config.toml
hidden_size = 224
d_shared_expert = 320
moe_layers = [0, 1, 2, 3, 4, 5, 6, 7, 8]
balance_bias = true
norm = "rmsnorm"
norm_eps = 1e-05
batch_tokens = 65536
max_steps = 5646
dataset = "wikipedia_en"
Below are experts of layer 5 (counted from 0) of a mixture-of-experts language model. Rows are named router (the router's row for the expert), gate (a neuron's input weights, with its number), up (a neuron's input weights, with its number), down (a neuron's output weights, with its number) and show model dimensions 112-223. Each number is 500 + 40 x the weight over its row's rms, rounded and kept within 0 to 999. Numbers have three digits each.
After each expert's rows: a language model's description of what the expert responds to. This comes from a sample of Wikipedia text that the model never trained on.

# expert 11
router:506536560564470518473574492499484566514506558496458493520448484481472542452555460528442492524502451458553531503459546438515467463444531508469539508558457573495488555498561487502528548460460531530451518457548544548500551548433483541497461540463516435526539505437453559524460476425519555457433503467602469473402508501573557517486547587454
gate0:462543470490492510556499526484535493467497529497448456474500539478539531457567478455422460570491435498477505487506474476480481551454484508516502587533529508528437515472497503529508549530555490520425488518622483568486452537422494513463542497451554529470538517473440488444548499486444573447465518470567516458512409477460578504498490521462
up0:520471480502521550451530495557518519451540487523524478559537480541530557510513510522482536375523567503463469536557497460447455488472429526561442440491516502481567520490510544528559501515513494502511511470514541420489505498500569584512535509477471508457503485534533446552447470519479470492488545514498495496565567518515547535500517568485
down0:503467551516449469481460505453461484547576500468541451469561522460485449509436503573519444487505474415576497509431429528498478537506514451486569535545535486479468477513529486534523493520542515466538451545498412502446542524486505524452507455489471501493471574493488500532543566484495550519483423455509512517472454574478524442498396479449
Non-European name pieces. Word pieces inside Indian, Japanese, Arabic and similar names, such as Kh, Raj, Mur-ak-ami, Jayab-har-athi.

# expert 2
router:504477521522450535514512484494455507505494493511517488556429506539502503482521540493468521435398546436535501513507563475495515519491463571538661494561451534495474463497549503519483508521529430521476493494511473473479476638487502470543499461548552438504522496547496512530403495600445479504533467547499523545503550546474453492426408491435
gate0:541481529419519535539508511493490527552527448438525488513549519592559493497498507463492458479451499506475509519460478445519515447460485563451544370552464517537554512480523562462519523482518508569493459494461482506493451467494513421498517506529564514520487410573534459517543531571508562530501458460549538500501500531547511486491551525563
up0:475451526439473599534479460539508486500479467439525433569544459468505616483493500538502470434568457511421438527535529515493496491493417475492593411515401561540504491538549511519526508524507490539451503431503543499488518515497459444467475490492500492481442531482497559504458561509493467578519509493550429521488519450449479579544490467417
down0:463510549541379508468456459565420540501408469410505508461495453494491503521525503527529585520491499497557498494572491497472526512408555546439453464485520531454399454495552464481483507438473446512454480508542468500540591562482391494439496469476514544538454528521577514502472526454501493480520498513522463495521534536581486499454530523449
Line breaks, headings. Line breaks ending paragraphs or list items before section headings like ==History==, plus heading markers and words like de, del.

# expert 3
router:525535519494446509486520570428424431501492511464501496505483535538462518503466506459512495485476534529574521437428528474533510559516513518502559508527459487477503544432504481445390578472533479574456479548502477538482489457483502453511524531524581509512489469540476482476473491520535512444515475510577478492490543530503484560472489530474
gate0:545484462557488508535503530546427498503538479471456492480531563559493534525482544471523457523506475535520574528490468449525554468470473631603523503551503500442514487506437477485460513509483466527400449418563451454549566473488520456504483537496457489513492526425613474482492541464599564540466461440494493521519498479535488466410542559433
up0:468439477507488515453470465442516508505501531431554553538493516449482527525490493544444532462502508484486358545566477556468451495476503466464510493513518510526508478526501538525522473522595500596604501547478538509435401519540506517470461521543526458508556545474420480507492496537448511542541542604430498509490536502471498530507486462448
down0:485524486473574506462470476484466463446531478492442585444465453472489493517554482435429567515489526501456479511599473510486521457501547467530469546504493492537514432584541606419456475511543552499610480476487552494510399534519580527511588545464416529524531448533478527567499484391481503526482554486542500447539484488495483497497553569466
Sentence-final words. Words carrying a sentence-ending period, such as area., States., project., 2018., plus semicolons and infobox field values before line breaks.

# expert 0
router:548532552461478491520526441449442536556367450490481494482460506487481498570538533476533490525464475408499491513487465467497527510471492536538519429509488502454469565533467504463522574461503475528442467540503541492509450532475481445514439515452479523580475414473403470441445513486516475498499581573594529491486575526502578524480502448460
gate0:467510460513548500495534527536499481512478503437485483536527496494446577451471517464497568540485496437433497482519531411504465526398515506475530506488488556450378521480490471471443506438399527505561444511523443493523506441495509521521535510488552547517549513506518522523449520497495582536505553536532472522447453563484476537534534502461
up0:504442537461542440486468426459502550507508458531548552478542524458471504465491466475546515471466532548522511503487443550535464499416507476481483506519479541469365464476523596501513477436470484510561455482493494512561544509500436496510467456478550496515539456532488531505510512469420499482542532549429503465435544503505464488444522535526
down0:471505555465504459433547454463492510424548496505445540547504454474530520495410487491526514510533599538533502544536466495505421511517489540512523460483482441430496561538537455506477545519443498459534519470540546465563517561550492548494466485504507492542488515534516513545472525529538555528513446517592455508514498517458475507576505542458
Taxonomic Latin endings. Latin word endings in species lists and taxoboxes, such as -us, -idae, -atus, plus Genus:/Authority: labels and closing quotes.

# expert 4
router:520528531546473452484520451487518549468560508447514517497504447529528490575453483527460492505465481466464447503447487465532463518466508513472505485606505562528495472427541498506527487582488459614476526534530510448482538512484507506470497583590516508531586521456457481511466510554518532486435503473551529543498534623482537521462511455455
gate0:492522525587453402482537508479442577566524545502502486501458495480458519539497541463490466502449482440554548443529501508483503561531510476477529490465523437463511509540422481537512505515443458497462456606594423466512607530495535499608484467453512547487515507441521513584466561436553497432488540539512476488515521454490536475554565475490
up0:556500499566477470479504435494470550591487457449532487576461456492476481532448427474426511522474444470430534494599473532506424515484523487484514552533560548458552511508429605565503439507532482528477514534532541485535455506553505477500537488389547496543507527507499510494531490479542485483467477484516509544411542568447458510503515534539
down0:492439496488551549463489457554521505520558459489483520556432575499443504538559469497487487537587408507458460511369478501531484456513468535521466474509495495581526528445481459556497484566453411547472467506431583506457574587537520494552540436515481492550486494478487467546530499451561494512488448496490409493503478457495497495579530542490
Role and copula words. Articles, was/as/is and role words in biography openings, such as served as, became, member, former, elected.

# expert 6
router:480490505547545492537594525404536503507442548562498469465529517501481505574534487516532529476420508485443472422457509489567455472518454571436465477474464536456556464416551464460506497527487518514422447597501496416497529520525516418495533505561532512495579543524529452559514562456501511488483421489502559553472522489414500480459458445484
gate0:426516526516487484495514495459489513452411509522519502468415438497520507534562456499525480510461580478477513521492511478559516544448469451470500523509511482542528480483542471547495530561454529475537459605428476507459505513528510534542492533516481435437497461498485466500509478405504487529537503531531555498564443483501516485473497503529
up0:525521471395532491477493505528488517458538494491511563445485541478545470473461518469542479491507527542543406505455450486418509554484568560512501534532552496529517561546475529438499566455480458546472558468474487509505516512465485548508469438461576488493458506519501488388463519493496530447496550442488452388468545573487514538462545510443
down0:513502444505527523476526516507524567488468515535515542551531492491495393427525542520543528520557523504496541563510490509498531527535463537503584483560517459430469492498426483529464573516446560430516450536513492440510447502561535482507475545484520465510466490522503457556596446506489479518488462543573453515479586561556442514475516515488
Years and decades. Four-digit years and decades in dates, seasons and career spans, such as 1990s, 2016, 2024–25, 1998–99.

# expert 5
router:452571569477446466521535477482454536508503470504495479483464547495450395490463564524504473487421500500529568562503507497524487507481476482468492487506455451532472568508514567475531514522522519491474455603502403470521418476568399463557492549565465456550559477427467569570475490533520543456507464506527533503506566492475442495431519585547
gate0:433608481460451415509517507531450433491518469492520509514470475519471503498486482555495495608472509471502503485449504502529421482459398522446516508499476499571456509504543474482479527512562476464511491492538445474428439476473530480495571509489450480470538519530411493542495470502483494496438455544523493551520595452454558473444479528540
up0:521504495500476548499486432494509530556479479507473506493559508485520534505545466562428410410530477465561453437516516451458516517441598515547523517510528535494544531501482496591473504518464523459517576479412572539502557532534467459452445486455528532458517481465478515488569505491486403581535523491516543452397450495497501529587522543524
down0:473492521435399479484528505526443519468564487551512492555486589431555489474431505477450465575446485491470521508540521470526485533537544467537458467517514484471467512503533504477539485403510496541559528559527492512503486426463454475480507546443529429410504439411535432483463547492568472537490528489505466542581573490467514488503500550510
Title capitalized words. Capitalized words inside song, album and work titles, often in tracklist tables, such as The, Best, Love, Red, Like.

# expert 10
router:525464551491542469577524493478523470497495505547517489495504507476486476530413494511509544445439560413483467485427508501579506480518521489505552431612460563517532546498496508494476438511400563525545464510455488487477498546513522511511490478559605457431529528457449534502452540506528422518476438489473538564500489582389454533449504466481
gate0:479434456499535619509487561429514508585562513494434512522465455440520503487474478443495511575537532483476475485555420539517527507556519468479594435570437532538496510458510511509557460502534564442460518439402520529473444495416496514554540451507475500491499459570483539471517450535487436533544443496488559553501509498470400469486435507517
up0:558565462510497530533490474502470484453500425536461480572496456506472541476518497545487570503513501467543502577511524494469568521566502481515508491500517432469452480491450467466490531448452439445498481463465544519563491460422548527428524469451428563493428467548467477553525514521559524568555510518541465493468522490543529534543519471481
down0:515474505505567496489567477466449423546491495437444615441569508476503565529461433537455457502538447471559465493493443497548482417498435460530529438499518441477593553541493554549513422467412484498565468505517495472568490441515485440436475519513550489517468544459561545540475567525542517474503494488493548532505493576538439486501490471543
Pronoun subjects. Subject pronouns and surname endings starting clauses in biographies and plots, such as he, she, who, his, He.

# expert 9
router:503476475514504476532547497447513499549416469512482548425469548493575460517460479482464458514486516439614509525466583516559495484530454554518507410522506492475441539401547456543463505466399501557500510477488459464473514482520529450505514492592568519525551453493500576554449514585533496528474412472524525547541466509434435470519451518534
gate0:516497479485511469467502471478495491516530487499521476507532555507453479487525504559444480454489466466527495533452520469545473507489422458507471527525494537498494505469505554511446515565522509504523451500582540469486462517542506468467505531458459515449513493493538559475574465524427537490566518455505477530531425534496477490429497464485
up0:547496477515505554476525519519528531493423551406520479513496537520500613575506557571442500487491559450502513501562407401435473560476578518560509474476580499474461464464450478528510484541452464548573524509496519470527521423441462478427547478496478563507524446472415406457427485517497461506512422490496432543489454482561454491460523454538
down0:527436463443488592490459560462542457445515399555518548495527512531527429470552508494479426519466471454500544583565476456491464508508514505524577523532489459434494462482522503481475467534516516503444504526575521477506532475440502443454479441583514567454436475566462505431546439522507518491488467454476475508477527534531470472508524488495
Clause connectors. Clause-linking words in argumentative or narrative prose, such as that after note/argued, where, because, while, including, such.

# expert 1
router:586463528528446481545564522540504484511498419512496513535463567517587533530512487466488489489551571464600472555444515411443429525512422574430592498548525561447474503474484559475497461458446545551538467570424513518528540516462494503473521498568505473484550498515490486457470566522532495540455438442523551545477497515479481483501436544498
gate0:491501511450540513512519489500475511597453561525518511485549544505475551435548477618455522469520465513458473471492529528466482504566481487538504489559509529529492474534542496475513528483555551423536473476593480455483515527532462498542444525523577457528478541513501529537489605500476501547546478506461516536582522455460524534463536525544
up0:502544457485514461494496470451533504504451467496567512513524581533495454560492560479589560482484562462520537441580534465506564466510520426488464503478489542416467591466456498488548550539499527524500470497445559493438495460541531519429573499477411543492497510474517498500475474509501529486459527470554482445477515508476466510462526451450
down0:537490485437471513537420473513575559529489443510448467534520506503492488462587504508526483518485502514524471497517519455428505443513481493484486517476571515511445523455544470536538461496462442442488482545463523528468523567547506493496478428485532527430531524510482531498553496473416445407493508499503508539475594468448491534516461485446
Infinitive to, modals. Function words before verbs in narrative prose, chiefly infinitive to after decide/expected/able, plus would, could, without, until.

# expert 8
router:543471518567543430485595460498477535518504475541493510488513445532477452572459434431523530460447525488539542450474507458581524576531453457451495546519574505460511548491574496472471463544542593576508577501486573455477436507436527539523431525549538558466484467467512502525522456575529578565481495477590519483433498579487482458498472555501
gate0:448399507454548516492476476477512421522510438460496520549535521489444555407520471504508570418512432494445532488490534464540418499517492521559543478475503480591502554488500431577506550475506487529446563575504486592578501448442535457471481501520452482419541536498500457485573516419425524497492512528497512476473520475520498495511475506440
up0:580495526463498484503519537488499531504395466421557514552474525537478543483445490529532477541474544547514468538454529446456496425518461505499520503475522540480497499424481573515499477523490505450461474559523475525505516491520459497495542529509527480486510480542508491454507489572514532548560524498528506510579494521524600584531468539553
down0:527475513463489488461472506490480554506546492429504492548460498494444447544513493501549578515504394451507546469495492479512536586531487547533554454493481546542566470504518453543496476459533453542530499484473468535536562617477541537413551446476491496454495460470496515574545472481429537511474518572505528485465466538513482500478423579531
Tables and infobox labels. Table pipes, numbers and labels in election results, standings and infoboxes, such as Total, Votes, %, Population, Order:, coordinates.

# expert 7
router:482513497541494451519543486520440496530487473491603524472448470504540444514460492490460518544466546435581539549494516436481563566452460522521514473505585463546470554523531473463470447464494570597499550459471458437489490494477482471509544472563455525543445502484484476443519494516480545513539472488453495548491528494515415540550412509518
gate0:441558498533450421517517454625479474509492471546479508472464507521491546547489502494521561529453540550482456530424517471535546592426486552554473520472505508489558499526513458461486480517558543506582501494506490466451456454493444477473468590505439495561412595523588508441521455472447447472550482543492475486484489543507563528508462535494
up0:506485444522565491503494545503479483550470515581553502487531471530544479480437492525487553525525470475494556476498512511511498524521516478493444510486481490508458565458433520500549527506384554443502506497393508527459490472508437487543453527510459491471455524552477483483524523511494530481486440553503503500517521493470515480515480507537
down0:496501438507508480548439483515473518552525478472515507499537532463487558512533502547505527492504494527499521577508508466590506475417520537474449476532567400416545458471460491498522507513493475554566450474497494592534522448452503440452526447524478441550466501500491555459472496509484440502502509418370494492493507534531554483462467450531
Degree and coordination words. Comparatives and adjectives in descriptive prose, such as more, less, well, too, light, dark, plus and, on, of.